From a checkpoint of a small mixture-of-experts model trained on Wikipedia.
Size: width 224, vocabulary 8192, 46.4M parameters.
Experts: 64 experts in each of 13 layers, 96 squared leaky ReLU neurons an expert, 2 picks a token, a softmax router, a shared expert of 192 neurons.
Below are experts of layer 4 (counted from 0) of a mixture-of-experts language model. Rows are named router (the router's row for the expert), down (a neuron's output weights, with its number) and show model dimensions 0-223. Each number is 500 + 40 x the weight over its row's rms, rounded and kept within 0 to 999. Numbers have three digits each.
After each expert's rows: "comes before" lists some tokens at least twice as common just after its tokens as in all text. This comes from a sample of Wikipedia text that the model never trained on. Tokens count by the router's weight.

# expert 35
router:501478479527533496459489446455488529548531539459535498446549532445510510570475505479506517517535564491513475433518563545536491469466499482483488516478449544440510502477531456507446430494531487553544576480576427514524525526546454556480472464462475440495566537482608468577446526514504513517453470460494552546441511526527461477441497536493454575491522457493477553456394507560442445472499465511430455503550437514485552498564462492525533524518539479514533508591436457536439474502527416472510580525460454490500450473512508505517547530483542536503474560544474436521517483495428438530471495560415529445429506511551553513518479576435507532520530541529516492467487546510499500510583
down0:540493437527522468520519493525480533509581533475555561513580475527475476543493491523494495551584581504499510472421514484477498531567462473442459521492495501402530493527513463476481482461494507535481458486503445526521479571477479441466449570444529492411407524453551549521424522495568541465470495490491509503482496558465509496547495435511464501456449508511500490489516462501463412457483491508444494593534488513551518483479494451504572514485449503500526654544495571485470543495447471472473491527562488527462524517541525515579492447471459529471449471531543482498448501523466462322452533540497485501473526493463537538502485472458472531485588538513540542505512544507514497507529
comes before: "9", "8", "st", "7", "6", "\""

# expert 53
router:507453511547500523478505483468506533524540529473508464412527498529563544545488445443553451535507532544535494466533586540540490426492538446490520483491464482442513533471501507494458476548507434579503531451541457505488508495520426532464480477421508466567547490524538444561490460460535519492451452498483546556463480547511488464447483513536438537541440456509464566461450517573465482486555449533436519522537469528491538570513472482493499558504569455477582441542444493494446496574590476509568545551446475496490469493520541454500545408536521547493488564489416501540482500464481470521456463523444509442467477530593510486564499565494449524512514459512552453476482564553497486572548
down0:537515367515479547602549490431587541486488514545486598432448497534537507510497514503529577561484567515500501510468511522475552535526530499472537469521435508502494460526463461565528494507467538458492502523496480488553444537522502571461536464515472544487517496507556491436519489500443525511523480552537452463629533512441509492495517496513486520474477477543520522495512431439515443543507492410429485444494501461537576531489518452435486467535520581516483498526512509523484411446448544511452518617442430503514488439485542425566426541496520461466514484465513448493496510538505516539515458508508512451416516485475546477506546450434489512526484451470476464521538536537504510449513
comes before: " |", ")", "–", ",", ".", "),"

# expert 55
router:520498564550525506448518486478466537564519532449511414443534474451556570519454463446500496513482579501574474460525504533540521430472564499430444508474502503481487498460539518518483492553489490546560532449573450529490462518518493548500480425472538439481568521467570464555471468510521496532467516434457569557483537549518428428418508521470507499508461467525498581450441492525475472481523459487440492518554472515446522513514477557510522517492489457501550479586413501539459462502549459495530533515444476476490458485554494479503474457537541482533506595543438469515481491477406505546490477513443508418435510520537535539561468530476491557477545476489509448426476523578455496568553
down0:492446502544518513521489446469472489458543480406473495543528472444614534500497440434470496465537549501517457516565529441513463559547491495487505503585501516546494461506531460447538512535505445522486565505529423518485487507475454493492426507500456540521500535568479456536498517513449509458391480516519518472435581403420542519520513529477556498528542520544524464501595515481485512390431387467488519552538562502556438452522462540547515510502514557513555492541495549551466525467514502455500427542484507475483506468475512575517538509542529447582485497488521498496480551466479519516529555499565540459515449479527471498533522516423485429431501517473499525563482449470534497536490
comes before: "s", " |", "0", " (", ")", ";"

# expert 8
router:520451529557556524482502493445470549550554523453457461461554530501534540601427429471552488510519535530591458476554578517553507494439503444486481502453491528457481546502537469516475453466514467531567574427524420535487501533516481552464459473428521434561521519487543473574449484502516521519451478454534525532445508548478457474469488493513456493557435493469499525499422566535469456469530441513469514516520422543500553514518441551511518528505530441450550460519451449487483479532547458480552551546465467461493484440510492475453507498554554510539510578549405473521482515468461490511515509526459515430451499523541578539544431531518470494518537513478464406507454499509464465561528
down1:479472523484477432495525500531526528575505445517468560504472559435450510506545534507545507509480496444461484448490455539510500526488515484528469449522452495495440520507452543566508487523508504465597462490522546458449505554527502538558508485447523501488453494547475493526453523528500489464456489490476450502493514482538474457515443489460524475522503466412595518523534463495460462478562540401615467513484543438508488448560473460541516522442493471468452510513462523470534487478446522555490482480483414540641502536480500472513480533577498546542490447471464483489528505432496506581486462612507516483502505565524417510517562511551412522492456493499442570517467410491598523542484
comes before: " and", " ", " which", " the", " but", " he"

# expert 12
router:511494573550507498480518494429478562563514478473540446448489587518537520541431486446522524499484583500555474502557535510512495439442576476460492507530450521479519542470544532549434436508520481522564543465549490492465519550520491519480458436465471433534570563521524435585453470487514574532484451477502500557467533530520454501447484521575474549551427456521491582483437516550480456499510431517435543495535430522439554505585462494551502549529540467490544456538465461512439490526542504493520509514439457501531470423470529510506550500504529512514467578513466463491529508495439478521470492519450551459428497505575531522549439555481486472516506523487569437469481496548446502548543
down0:534475444465506559485446506433494487479529505521469453548525524475440466472496504514518563529512576592552460470459430538543486474556475482474540471443507466451490509567539459503567461461477537494561450543469453504567545570516503499521417507542508476506445501540536468529502544569523503491534465501492530528504515499493545552526558466517399580457512476456452489522495474485570445543452539406470472490531490477496486512509414503417499492508482411503509514483470483496419534536495482493499512417571539542444523540524441537527550541556555537515466395440574464511517505513467524575499491534528491561541504431530503521530523531444503444430533494549461434503487543495456521526464
comes before: " |", "0", ".", "s", "–", ","

# expert 20
router:531428553564514501482459468480480542505521497504532466409536507489540541584469450457543484512461556472570416464539529521604490458478539453476500465451473517435492546497540532522491468557498490532553515485538441527477483524554467575479511468481509449541552504495602487530482472493501526541471456495517545509470536597527460502406526541482463539529423457502457538470476567551488435495549437494458498514507464566501541534542476487477495491482551515498549455555449518546517445505502460473594507562409466468515498466476489483553501509527569496474501593552477477542477508516475453535450463507463497482430493505558542512495436492481485517523540476459555468478434569565483472560574
down1:563477439504451536517556525464586453508468476574485473560449500389437541447477519533508531514522508492507492555501536546523527502486519421526468477580486441484541528437517544454501492464425427499439538475443525467463467486502568441631483529480523469551521485497496463469532456555440510471550499512548571462421413425501440521529476455529541503564537404501552515478453527516486520535510447451540535516538497451551501562540509523512508563471532523545515509539431504475458521480511532532490472477493524525479462525475577583444494431476500557500496584531558526530533534441526490464574517486486515531538536491520482486435492472509502472508499454472461526483478481474509512447482
comes before: "\n", " ", "-", " /", "|", " \""

# expert 27
router:512420566469525477445469477468449562535574543466499466451541470496566559519435481452537487493527546484562427468532525540556460457478602444444456533453451508485471515488552486569478453554536492537593538499533458549527456456533499524435499448481502479518558520490543475581419469534504484537484483424469540527424511558562462456422501502505507527525463481494461570511517551537474468517524454543420519493572422537435515549526461500480547497509560449436540438557477493519468463501546482542513515504468451479506479432498476477499463468572513491457500537544477475511508489476460470540491500534436503473479499502495553522550476578512480507589535462480493465437482535507489457527555
down0:491508534453517503525478483474487511452566449555485533496465474485537528499470543518488576495605508448520463550435480480543470554460548480531427514438521464452455469508477526540458533587505518395484479504454483503499496474600450443494446526519538523475506415509418484505487509524440516457567411535468532425504549518466525508545573537499577498507573533466454541519521473490546435513481441484484527460489529512508460428472537475566445490460466489446426547533563501456472530469512530497471458446532445448538487501523525514461438490522468548573523431536549506566531554496494500519547503447486507506481502534440523487527571554560502505559481451486456557539529477483508517583482
comes before: "9", " of", " the", "8", "7", " year"

# expert 16
router:512432533535529528453477477491463526491538504473499505478507520490522570545425427421571470516500590495527452473571562537522462453462535436448485534441493486486496580452551466552461473500486469531572511457591466542474412519525469540470478460438477456535548501546553454564441472528504546511479460428499524545485519556492438421485466520516509501545456457489453539444479570543477444524520490504504467487545454530429543521525452555526576543523512468448546457573480531521517464515561462508548523484405462457478479469508490450515503502537554522528504565540436465502506520488482418522504473535459569430486530507525553520510436535504448508535514485511520458463496531549478483578501
down0:486482476472503500551490507535517496501500502430389507524528489495516482537503596514505533471513426487461547498437544597512516503492504495498638501567538475533459545539526461588543476499479471480465474478465501500550511419486487429496492421535478533502526524522454485477474466501475541469523543544520489536526525478480503533495538489549589486491476425518452544528478472479506473573504555460510446556455503575456555484477452451509475547510506478492469450423519456474478551456473472465506464415474463471562499537512510500580556527577487448446521537450427541451566469542542533508418511462481458447393465537452523485518549476512540505543557492452517530475508574500520462495558
comes before: " a", " the", " and", " well", " he", " which"

# expert 5
router:540443555519496518499464444462469514541527546459554469448585530490575562551448480435494471491509545532559494485525531546570521483442580493508473544507460550428522540486515478499454418532511500552553517449541473519448527513520474545490512485500495457573513539497544503554466479469506518510460493414499526517431525560457466435500490517541471568518457447495470571442467512553444410494545416514497486521529399524449555483528477488513517495512534467477562461501430462530503443466526473502590513514436470504520449431547488475534522461554543540510463580571496488530489514438461460548447477511430552468459483506527562492510455565465435490517512503511526466441513498559469493535536
down0:489548595524524514478513566542503562495496466480392485484534541515500532454450431486494468553465512523510502528487474463525493528487502539515552543519456473406495459514521511515590476488454519398450585506556457480517444530478568516457433525525526537479482478463442488536494545542554495501413480567496497488572451494586434491514500486462455527506513527466482483441497531477501518493538524530510533519503518471496535459489588556535542425507442439464491466532627426505478512480501513481491557550469509480592448491496556462491477526563464495442463470539502493563471520508588474424463487491490523494505456488475460463473528450448472473458534589519457458479585513510460531528518
comes before: "9", "8", "0", "7", "5", "6"

# expert 54
router:528462573539514528458503465405448557512553519463531465490557524475550530565435439462547465520533492499525452452567532527539499496475518423515484508460467535440479561519561514555458474501501473504539513437552456539462482544535495529451462420435477452545592536496535478552465462505526542520452456442469487580449529564512415443478521522502494525524469477541473572438453522574517482475513437510419529507497476560478529543533472515506523496496518478434549438554448498498487434506531449486546536567476462513511500428501499482516515452526573533488490536508469429495489520483454431579532536549463558454480548535523539470532474528488475492543487480465487463459501511533488516608558
down0:532529479413470512485548523487518383423517455541462551542499541512533499507470516529566528494561489529470506484448564546447520529478469448619549574558533471493477543540519562483487545505483516525488399533571520544511460506511473506481516526504472481579524507521458463501469447508451512396557429534485416482383483499509446468470465492496459510534529426436509476475474456512563489559480503499469523522509550476564481538432506502529437500489481492473504460499529534529527542519547517496467544430547502469477585534513538550509515551486530516532469458442452480514547461462572539519480492521443504493501534481422503401519543451496526515448505484460593510491565497506491483495486
comes before: " ", " first", " United", " same", " city", " following"

# expert 61
router:478422536511578453441475467479493572496548535472507418412525540499502549551411444485571467478486518467512492486574492565565513490475549462465506490452432542400484523479542491516465456559484438558548526519571444513526444484560473551421486474476486483582552518488514514555523470507544535527474485423464508562421520559487472457442538513533486537497491464531511559448429530509436459497543452510495471507557485521447569515528505468533495575512532512434531481552476487545480435510493479523531543537454447448551503457483521442527480455529503536515520528564450489525496543451483435508492448507424507448455543480524543498522447548519471524477536537483545498455532516530496495552539
down0:478529420443497513445455546509454551534471462498517541561488464477536497425584578510507477545494494619492420493524448507492484424501505455503495525481583474471508489515515560499523499498567507435563478535488532523556533459549548485547534540504540476514429509524467542530558504475476474466504494558506487423555460477550508443518536445529449486528486586446447567503508476479472598536484530497400567455478476487495545504496414552481483442494518556523500482488494543497496517465451481546449518463494529463503520477554464548484556502511464547505495396478482497586532469409469445489446466476485524497515526462574494525537511522441575467496432530484518519499537430532501489450508
comes before: " the", " a", " his", " their", " an", " this"

# expert 50
router:570465543492544502471521489434445546543551492465514448440551533515540492559437451421477523512486576486522467456533515510501476454479528496466469479492475518433510545489536493499483416520534445525541553439549432509522497471565456489494508414473490402519588536516536463544469487522488498571489438468492556539466493574522464440442462464507482552560473460506520548473457548566432481463540467525462499481574489546467500540575466544513493560450537467436560446553488478503430514515555435537556513492408488493526496470505477453522501498542520526502460546567459500529537549460430481576485496537443530437468505506515582506537467499500487487468560506473561480496493537568518479504534
down0:507497547540471500475523528440568520470535450496481567525536536628504438562528485494551533435509485504530476475470550471505462509555464505478461457536527547453490550470448507452417512532500542499444523474523521464524513531500491492539495575476438433504481542476468504535499492514530414536488451544560472494548499509616576494508488538447582554481511487463471439490468525434517509452461463512540501512468531472529488473497463484426458519564524507472433517489487516547524508436507457438483468563478482442526533503489492520498503530453561425556452431452514457498511616542579540397450467517582524504473545478421462533523559510479513548562484510502502496470449482474480518458482
comes before: " ", "\n", " —", " +", " −", "|"

# expert 25
router:513462541514528490428477505472484521551555493434525444462561533521570557564450456431534459499488570512557481512556528576566478443489529492463507525490438558460489549527542451529403438551513487500531503430513453552451469474546478562503466457474493447530586504504526444567476507500505527514462467417491568558465513549516435495444482510535489509557450465517463550469480544552475479503499471501453495530532414538437519557536429521455530551481526476478540483559464451517443424554549496515520570499461444472501520471522532490505525460504511539515478531545471466527484501496405396577511504514458537479510523550523570488515447508476452469505520483465507422466497504519504459533548
down1:514519504468531404501475480535467482511479478500492482459443479502577561545502467418565487411521515488502475546451473518510536445529533482432546543508500493508524581508421483499524488505488529423511533410516494461452481507430505497472456509461477578539512465427511558501462549538604455486462507480497556473500512519484545543515491524515527470450504458449499470403467547474533564449498455535527498531558479535589516484533442525536512545528543511544550503522524548482395523550529461526559467550432525518479493445429420502569467514516455459482495502405507531562563512537416500514562505457519407474495465503544516483481510481498499536532483499548504563562490466515556464493530
comes before: "1", "0", "2", "N", "W", "E"

# expert 56
router:519440546521510529417467406422477551495500528496493455445513529473523519534446457467535499530469508531519475478572574552538513453430511471433462526504507532433453544506554497545513406518513456533584551424541502530546485522537500537454477460461485482580548515472564494537495515514498524550496461467476530566469544598492420463449499508500445508553473455541479552422444510521525451502483510525446489517544443562442558504525398505472545543535531482471566467528449498559423463524567492495560509501445492491532443466557465503494484436531502518507458565484494463524518504448438492537500537495487539448500487530525572495508457497494496476471557507473554465475447529549462479570524
down0:484438588522511492478535506444547522451521474521469482414492527583549590465452552472475518527468474472483505523482462493449488504586505566448499461476431428498448477512586450463394543430499542474459550546524507487563484504526482518467520449488567538483546554482520528517496531538500487460544482508568502565562467514533524487491413509527570493542469474529497486504504465554553480517498516493405524490563426437495436549550521560488468512465483532541536476524566527449467465457475466530473476499475426530507542473533495477457513485510455561487476571477431500506499448425566496440530558522532490506529494533487464488514479534546592525475474491460445556496491490581440491490457
comes before: " ", " •", " Country", " List", " Coordinates", " Born"

# expert 28
router:488444523524534531485487461427473554573557482500512449452526538506537549590480453456530480525473573497557441483535492532526506416506518447468491519481486550464529551521567532550437437524551445548545563446608480547480471523533474566442498446492515440523552532469544471558445479462535515554498484477483547546421554537501480448421505482498486516524464485477466540478474505559455462484515518482436506523554446537426522520556447500514558509510544482485581424561437510533481439537568484528523502496477474469476450460493502450529522493492509513532463579524482485521497539480463462559513506523448501419451505492534560507541434563487488478490549521505530446492512583566502454542517
down0:568506510535508464581522492446565481522467484548456466516455458507495523503452520547487512481536524477504519459469501404459517504550491548461452537455528470390555545563505432489542472524575504497546497515496500552532489469467500496478487464548561499520514467495384522439468473473478500431463519484463496497527447479510496471502511490588523519498431606533537457466504464531559495487446557400451497514576458529531479482472476526478578459537478480432570488476542530461480556560537493519529482420511445486476480467486564444577531527551416515459526583508544649504506443494464482521517483512492493504459430477510528511485514486526503504481441484554507494519538491447510544517483
comes before: " |", "\n", " (", " of", " is", " and"

# expert 45
router:525453530494523502425494414434461530537504529443494492484524486506526546586468461399502473519486544475572442470542560534562457450458534434483486515477450509462514563500520509491454471542516463568554549464585461529466485530538522496439486446483477469525493478540551450550463511473512531560454513424440544528453529565515478422419471478509509551530466476514465537474471546526483435519544454465464499516557437552476530519562484511464505521500528523481562442523449455502491500532547451493574523523438491502539489449496514474511522445534532533544522533560437449542518491472410436579447494541417549483477490497576517532558485530473453486516543509474532468470479546560462487555522
down1:457547492503557483471492493528481489519531458520560596525450577495536535483499488500506501489485586509527472480524460452513482542453522542496522513488560504522492488532447530487467429496534491475499471407424488484463429456514569515484522444483401493531531418481494470535534569547508475492546472543530482526543564488454487503541478533464468490467450490480482476482464451489422517464469479543518483558525475570574525513462471517456452528520507426491484554555603521505512497447509511583431523495568541493471576538426491461514421491412446454456492614475465502542441496508528511562542538448485508552533460573526458503433520490474549477566485456512515469525540443534533536499548
comes before: "1", "2", "3", " |", "0", "4"

# expert 1
router:486460568531547534453510456449452544541503511498548480470487545516512573516443453458528482518525528498520456489534535554559494447429563460447511529466476559451478563502501478564474473536515492528546513469510492492527495545588457537491505414462517475532520526454588434512433502483520539563437489471504502519431531523485456437396503514501438543543415448468439533474447538557492446442543500544431500519525443577415552529564505517516505512492529479448536419559432467500459495533534456493559544515445474489488459435559500494460499488500504603538498515517447455526524550486501447567516525540485498468436522516522555504511460532498465547498493516462552467461510519556506498556498
down0:503500546459554426520490501526530552478484441521521489471512558456556494457455501479485459482417515435414516529553500496521533540579538540476491462547535492504578511456558492524498550553507515496527560592464495461431561532447512543472445594502426517533534509518488547497469517477442536510513523467519485474494523477451511524471399540487482472421492549477528543507507541548553489444541416481555437515458522498432462486559513517548575507515461472500484547464499454530552512528441490507454488488555421471525506472420530508477494545514486526499605461549534483485520409504531496530491480576516502512397479498487559479492483515477538473480484464570518418511451485559434468457499
comes before: " the", " of", " States", " a", " his", "ed"

# expert 2
router:523444532499519529467462476474441545537537501495506474450547486502568566507467453452540485517455576523553449486580527534525501436454545436456495512468431555496508537448550517530485455507517418573517498462538478546488516526548488567503477472492489421517556528515541465534472457519536560533469470444503535542441519531517427446460523479521498548507488481455448518431455536526439439476556468480473497526522463532480577509532433502519542509518510456495559440584435469562466434514592447477543537545448456507516479460509469449531484479504535531480499588536471455547478488492483434519507526528427532476485538503561563504533449582513508502492521460499530463517495559595442509546562
down0:481483498456503498523476516445541512525484473547459535483515526433473445479575485460490493548480524544450531509529508494487525500500514499532520450460573524559503465450481530547492558473503484512549448518483385502536557488528491544423577509518511525551506383556468514510533509462516518531503468495482489502431562478516504541410480579457406502506568494428436446494487508511544538482518465442440513424421490478557551490408457536535491521575426479480490527399440535535572519496515462576528491431524484446580471440527503520524468467547455501551482510448511504452519446500502529551542518500537537513530522602491487511481517543525540511472531471550467522465497484425483482548514
comes before: "0", "5", "6", "7", "8", "4"

# expert 46
router:522457520528511537466498465447479545518511491460509434446557522499525527530431441410512480562476557514524467435593569576552516464482532478436457526498459526475501540487512496525443459551522439557557533445534436514506484534500448518462520432457473433555545502478559415542496488521519518537487500507448547517430494578485450460437498541475455559539464467479476547452448513543471465489557496507496504500506433508423547494536452535496529528486547485472590437516449500560499466556546492476554519489449472480479475442521479478500473450565515493553515554548444494530452514474474468562451476539410543498471509488535524524566455517482454473521538490520548424443507541566489505576523
down0:433497527542495518505451503504481553513478485447450467483510528406485521454521539528450561556456570465498523472535434501519533455563451588509497521531560494520450472524545503470573561535489517517518568460434523538550513505524545472489451473524474463552516446442440542498477539525504461488502527496559512522498442517499527510561488539441503438503515469580491477549398476459535461481431465462473519476488438458481477596443534507485502508545499478516528513516520494550527481443454504534499485595507481509440512476427437497457446511483433484478531406516556544507520493492452524532531511565446551525447508535540577495446418507594491488429522481582492491568501555516457455521519
comes before: "1", "2", "%", "4", "3", "6"

# expert 14
router:499450508570527498406430491475483548509572530472540459442567561449599543566507453507582486503459531524535488486510535562568515465414576450480512509492431508455516549520539469582450470522496463552511569466550454495539459487508482538446470429477484424543522562514530457526484459494522528503467508435512536541421502534509462451461486492493484515550474442488494566470509505525503496554522441479457483514510499501484525503524452530535503506511528503465525482531471481516480494491503453494509526497479428441489499486561501464552487458487546587550461547567459463551475472462481459538483517486477578428458507482574507513498426596519461536462533467455516451474449574595511481533553
down1:493503442469575509532484501482531547452468534510543499535436481496435485554498497520468582552533516509527477451427481466537500522533552497497550537506566459528554472395458493491523496455539548513438486522476479575575489470490492426492489551579448547453467477521517461509489582541446531465530544542491505566457508535396439559487532446463544483441490492418426457459504423450539518530475546546559580505466528447544574456476484521483507541500513474506522511527524496472508425477430489567488524538577541486492435484475435545495484522507504496513512489581449488520510543522456449517497426497521540472485504504493445498518515511549510450579454555450473452526567490477457513466547
comes before: " to", " a", " the", " in", " by", " that"

# expert 15
router:549450566518512520415433472496500528495542482446543470460583499459542527553407452461531485533491561486524440498541540579535482489436531504507449491464486539447515558500565529549434455530500445523599529433552427523490441500555506536490484476475509495540555527502541434528458495502526566567461457465464576536478498570494436460429481510481461550556449488523466523472440536494482484520520469535463469499552446563465567558543491505489519513533554458490560474527472477564483466500533466499564522483427441504509456459550479454460490486534555526514514567575481471525472471495452430535473501502465554484428490513525578473508457533450452525501528512497502485458498551555475491554520
down1:503476469491502545529508501482477438486454543560491504424412475399520599445497517477457535556526484575480496538523507456483536472556533504440536516577511492553501449435413516506478527568485551439479506433500461532423556569453502531519457500488474462471456509482486516514545522503537520548491474528541493508521422487526462518510526520505439422468524502515492495472452509471531471510526481449550470515554422478531524442559422466468521492521545481497551437407487517533441490538539539464483400541463558502440490516474569530499501546472484489559504530532451554468525489491485563421535496516465500468526454489552482570487480500546513407485412537505507531564462525542503581514490
comes before: "1", "2", "3", "4", "5", "6"

# expert 41
router:532482522554524538477493494457444568516535474465518445493537550479532546528416441424533484515511579508549481457549508529551466424493521441466495506475467525465511579478519502500454442527490495575540566480503479505507463461565460525437476483458519445520521547489573468534460491563519545533490458464471543522449546526506431475392501512539483547562496432528504548441459545554455500520529422569420520489521469508441551530535463518513550500490523465467521464516466455490464463506557431453605501526437482471499510490515500438486488514526540475512497544550490489563480503463450450563495483544418520496496525490554522495551497579489457514481547510463557507427431576565474476530539
down0:515489505495514542509537558493534554470545460468472458494550510529507455439418525472520459493474532551498510435520483466547448549484407487551503534520450447521437600491542488499487438476439522495453535485510578573509500606529491455476515522446464506546446478562538522497411449525485507519499485518467505496480444476511410431529470481487470489464474512480422470461531543548533553484500447504570514496519542521613493447467496499601453468493523504513483474510513482542539463480529542555459456511482538482509569538548494503535488480466438565507455428503508421518414478526507552488537462551445517512474539468429516449529523547562489554482516528523478453516589411463514495473490
comes before: "|", "8", "7", "6", "9", "5"

# expert 36
router:534497512561519509464471441480431574541517461468528475481566488469528522554443486443541487541497523508513461511528535527492512434422546487446456548467472505462528518484589493534423466510516463562527557437554462503483495501540491543446489431463481411560514566499520437541455508500511555587482477468470580548472524599533488424444524509535418510494406475478448550474467564557483488514559452476495541534519474551493531518539448517464546548505532508516523460543403499523461458544525462482521559527476490523508475443482488473503483469489536517535511604546455481544474523469452463509506498533424538480473539550564555505511461583506495497509510519458537451489521529572479505557522
down1:494587535465503463504471485480474546505492490507449545532531453543501498471534527423520503485510541493516455499471529492531531465603488435442524493484444595530539450504428465525501505510479552480587505527482460494549485567481573482503436510499489495476592522503453519501479545550458491518435500468463521554507611481514538504478445439491544543521491483489506529489563514515520402482449480516520402562525468551457446446511484455508481446500469517483533498524474504522498504473413527545460502463554513551459554483513474493592539536508553493482475519482565454475588487558543506572511553503438535435472434518425492484498520438505468459458480549479507458577598446446514543523506
comes before: ",", ".", " and", " in", " (", " of"

# expert 32
router:502456538518553529459487475400462543517543460442477464465533562490557527510475477414538473543453551497560467468539522576574518434478544490492508529499471554457491540498506494518452411570495418542502539454542490512490474516539512559479459425437464482589565495510555428570452455511514530520439514476479573533449518575511460498415528506477484558577431448504474549439436503502451442484483496491481454513566469548480540530514507488507566539520501490446524455524450472527476501556587440500571514503483469475519441463472491452530545508531543515566494511555484509543480530512467448545476512488466516449489526537542575509506464521486450492491526478471557496454475564503462491552505
down0:554463525496518548545496467510478500457514484538478535476429450507534450543495506486528550501523482541505473572475474471423444506472501542508460624489517468498635561518514491524555475468538502502481496469514577465514485462482507582503499525535562445495459477528548531462431510518449533480525510555489501450534455476478553503497554470496464453472476527456541510508537472493532507534497496513485449359411498533634487466524460481435458445498442490470532493449459507474506523578541533524498490446441504460536562511526489489405491474486483476461581596498535483522514474510488551477575582496508555509487504530506483482512581453435499520439509499472481542503511501484570493445452
comes before: "\n", "-", " be", ":", "See", " School"

# expert 60
router:465443556525513480469502452446414531545561512473497484442544512473569531573461421449494481524517555541543439477568542558528494430473517502440445497458440540452533568458557527522429480488506503552528581471550437511482495528510475510480474490478450418539575508496509464515428501509512516518508437407508543563463516551494475459496499535553479541515468465510450537483472555510515524503523459550470517516543449514445555557551471482461563535514530505440583500501475432540436430550562496519552536537456470508473488424507457481481534475561561526478478531547485459569479487484481442580488473517458558496486491528555521504562500534484447506506522479508507407464488500532445519541498
down0:559561504513442546531542506486544409506458516500418512546468505517510446479482512475512483486456468463451510524524509500493464565504536494464524502520526496589494517570487496438504538509545611530479548496413418541430469515471509459561484539462474479490548520547497481522535506451523492478466488488535451473526557486572539512523480486538492493459482478470520451522443548411451530480459452502455433550442503530497590490540508515548453456542542497495526511475559548447502496512410584552528499535515453432503565543526565544545507439424502401492407512439466433500531422444543501448521528529504544461507455492571449486487505529504505465492466564532479489469498497517495514501429
comes before: "0", " |", "5", "4", "3", "6"

# expert 59
router:542444518540538529443488470464493551521538509476527493425550529482528564502457440479555494479465522463545424485540536569544515495491554478479468540492465541465532564496492508525487433554476473512528519445563457530489501507507447574461492436480476440557572570527542444551454502508521545553452432472503556508429527561498485446435489512519467528528462466500444529503425566588483448491534502495470489499568430563447583490539448528472537538514528527503511427572438501554494468489546491469521542545465483526500456449510487482540532480491547540480479567540407468538511539504461457551464446518444498456489564488547507520555468561478452452536556493448483456444462526545470493501534
down0:489504488481475525546594472466530445449476411557429516542536444540443474568418489471511531520513475545438513470530479488491454498559478488519499489506507519493441462526432469497541546457495488518518465588482476501517474440466481489587493478495451547520549527519493565490481551512505468502474550467541438500493523452542473440452478502515596519532532536471551530496474519472610433490567588494551546484479507495453468556452493475551475464475490489473507507545470457540571542450526454515485458509528458476571495532452528471609526514489501519460458534559432453430482539528543527492508463542499445483501424499439455503431473472487563546544487594526491461505416455470550494496496
comes before: "\n", " The", " In", " He", " It", " This"

# expert 22
router:490440507516513544457517441467478535556577461481550442455577528521600540519444462466540471515425529508555499474523531582525552436460552460500494543490482549502461568498581470529465466511476438565517552456585423561450496541519467525430485492479481451524491525526545418535456463510512525573476470463513537535465524535500432490447515481500431570557482479508456519435410581508474489533547446523403540479530473500448528469570478515508522521469509471445559476537518484505493461556514469492582537553468468472542494503520528477549498480558491478527479583525503462530501541479478455512458479521447499466468520519587548503564515533479483477518566496497540481490502550522505480508544
down1:497488496544536498503485483532472529527518529401462511568464515489501600543501493488570525586510508592467510480421491482528433399553525528542448498494525531487543461555486567481484514537543499450438539487468446511501442561455501461499537490546422505470443457529508551508500546464555528430523545466532532457475573568440532501496475542503509510538521477470514473542460507538566425483559521589529525488429574520534518489502481516494465459460452487514511579474482492516497473440513485531487472467425487480456466459479570466523489512540524478535539521462462468439474382491522565488516428483557525509442509476412521514501487445486501534543530568405470512479509488476450519451495
comes before: ",", " |", ".", " (", " and", "'"

# expert 57
router:506450512518532556481503459467473547548534522501507466444530533505538529526455442419562492552473568539557421491509537572541516451447500451445444536495503528452490534510568538568469455538478420534572540470551482495492464501503487567458501462508499476512547518496574435539443511510498530541459459421482582555445526561505434496467506517490490521526457454463460597483422561541434470504537467477450483485526426564472571539527475494497520534540549491458555441533434482539480506559525421453562545542467457490519471441510505448501541486501532535540468549522489484489484505496430497525496481508481591468462531523553531494516451514475471538528507472473517421484520572561502495514552
down1:424560517518524519474464461487473491472487461519534477539482487518443494483495476528519464511452535507478517543492495536459453494484546472489469566523444501479558502522516640404517519472477503419517548512524522600512500514549473497580532527522495463474539512492482531432519495507583497500515518489546458540534411507399520500475555443508421505452510473509531557492454483426513535490426544504496533476533527528499547532486445474444493524518518468452475507492478422472506453497492559539445461527470565484528468478531412527450521514543488513582458462608540502503533516468509451437629541515480462526531448576536500506499518478488505457545534545569413524490537492529478462494422
comes before: "\n", "-", "==", "|", "The", "In"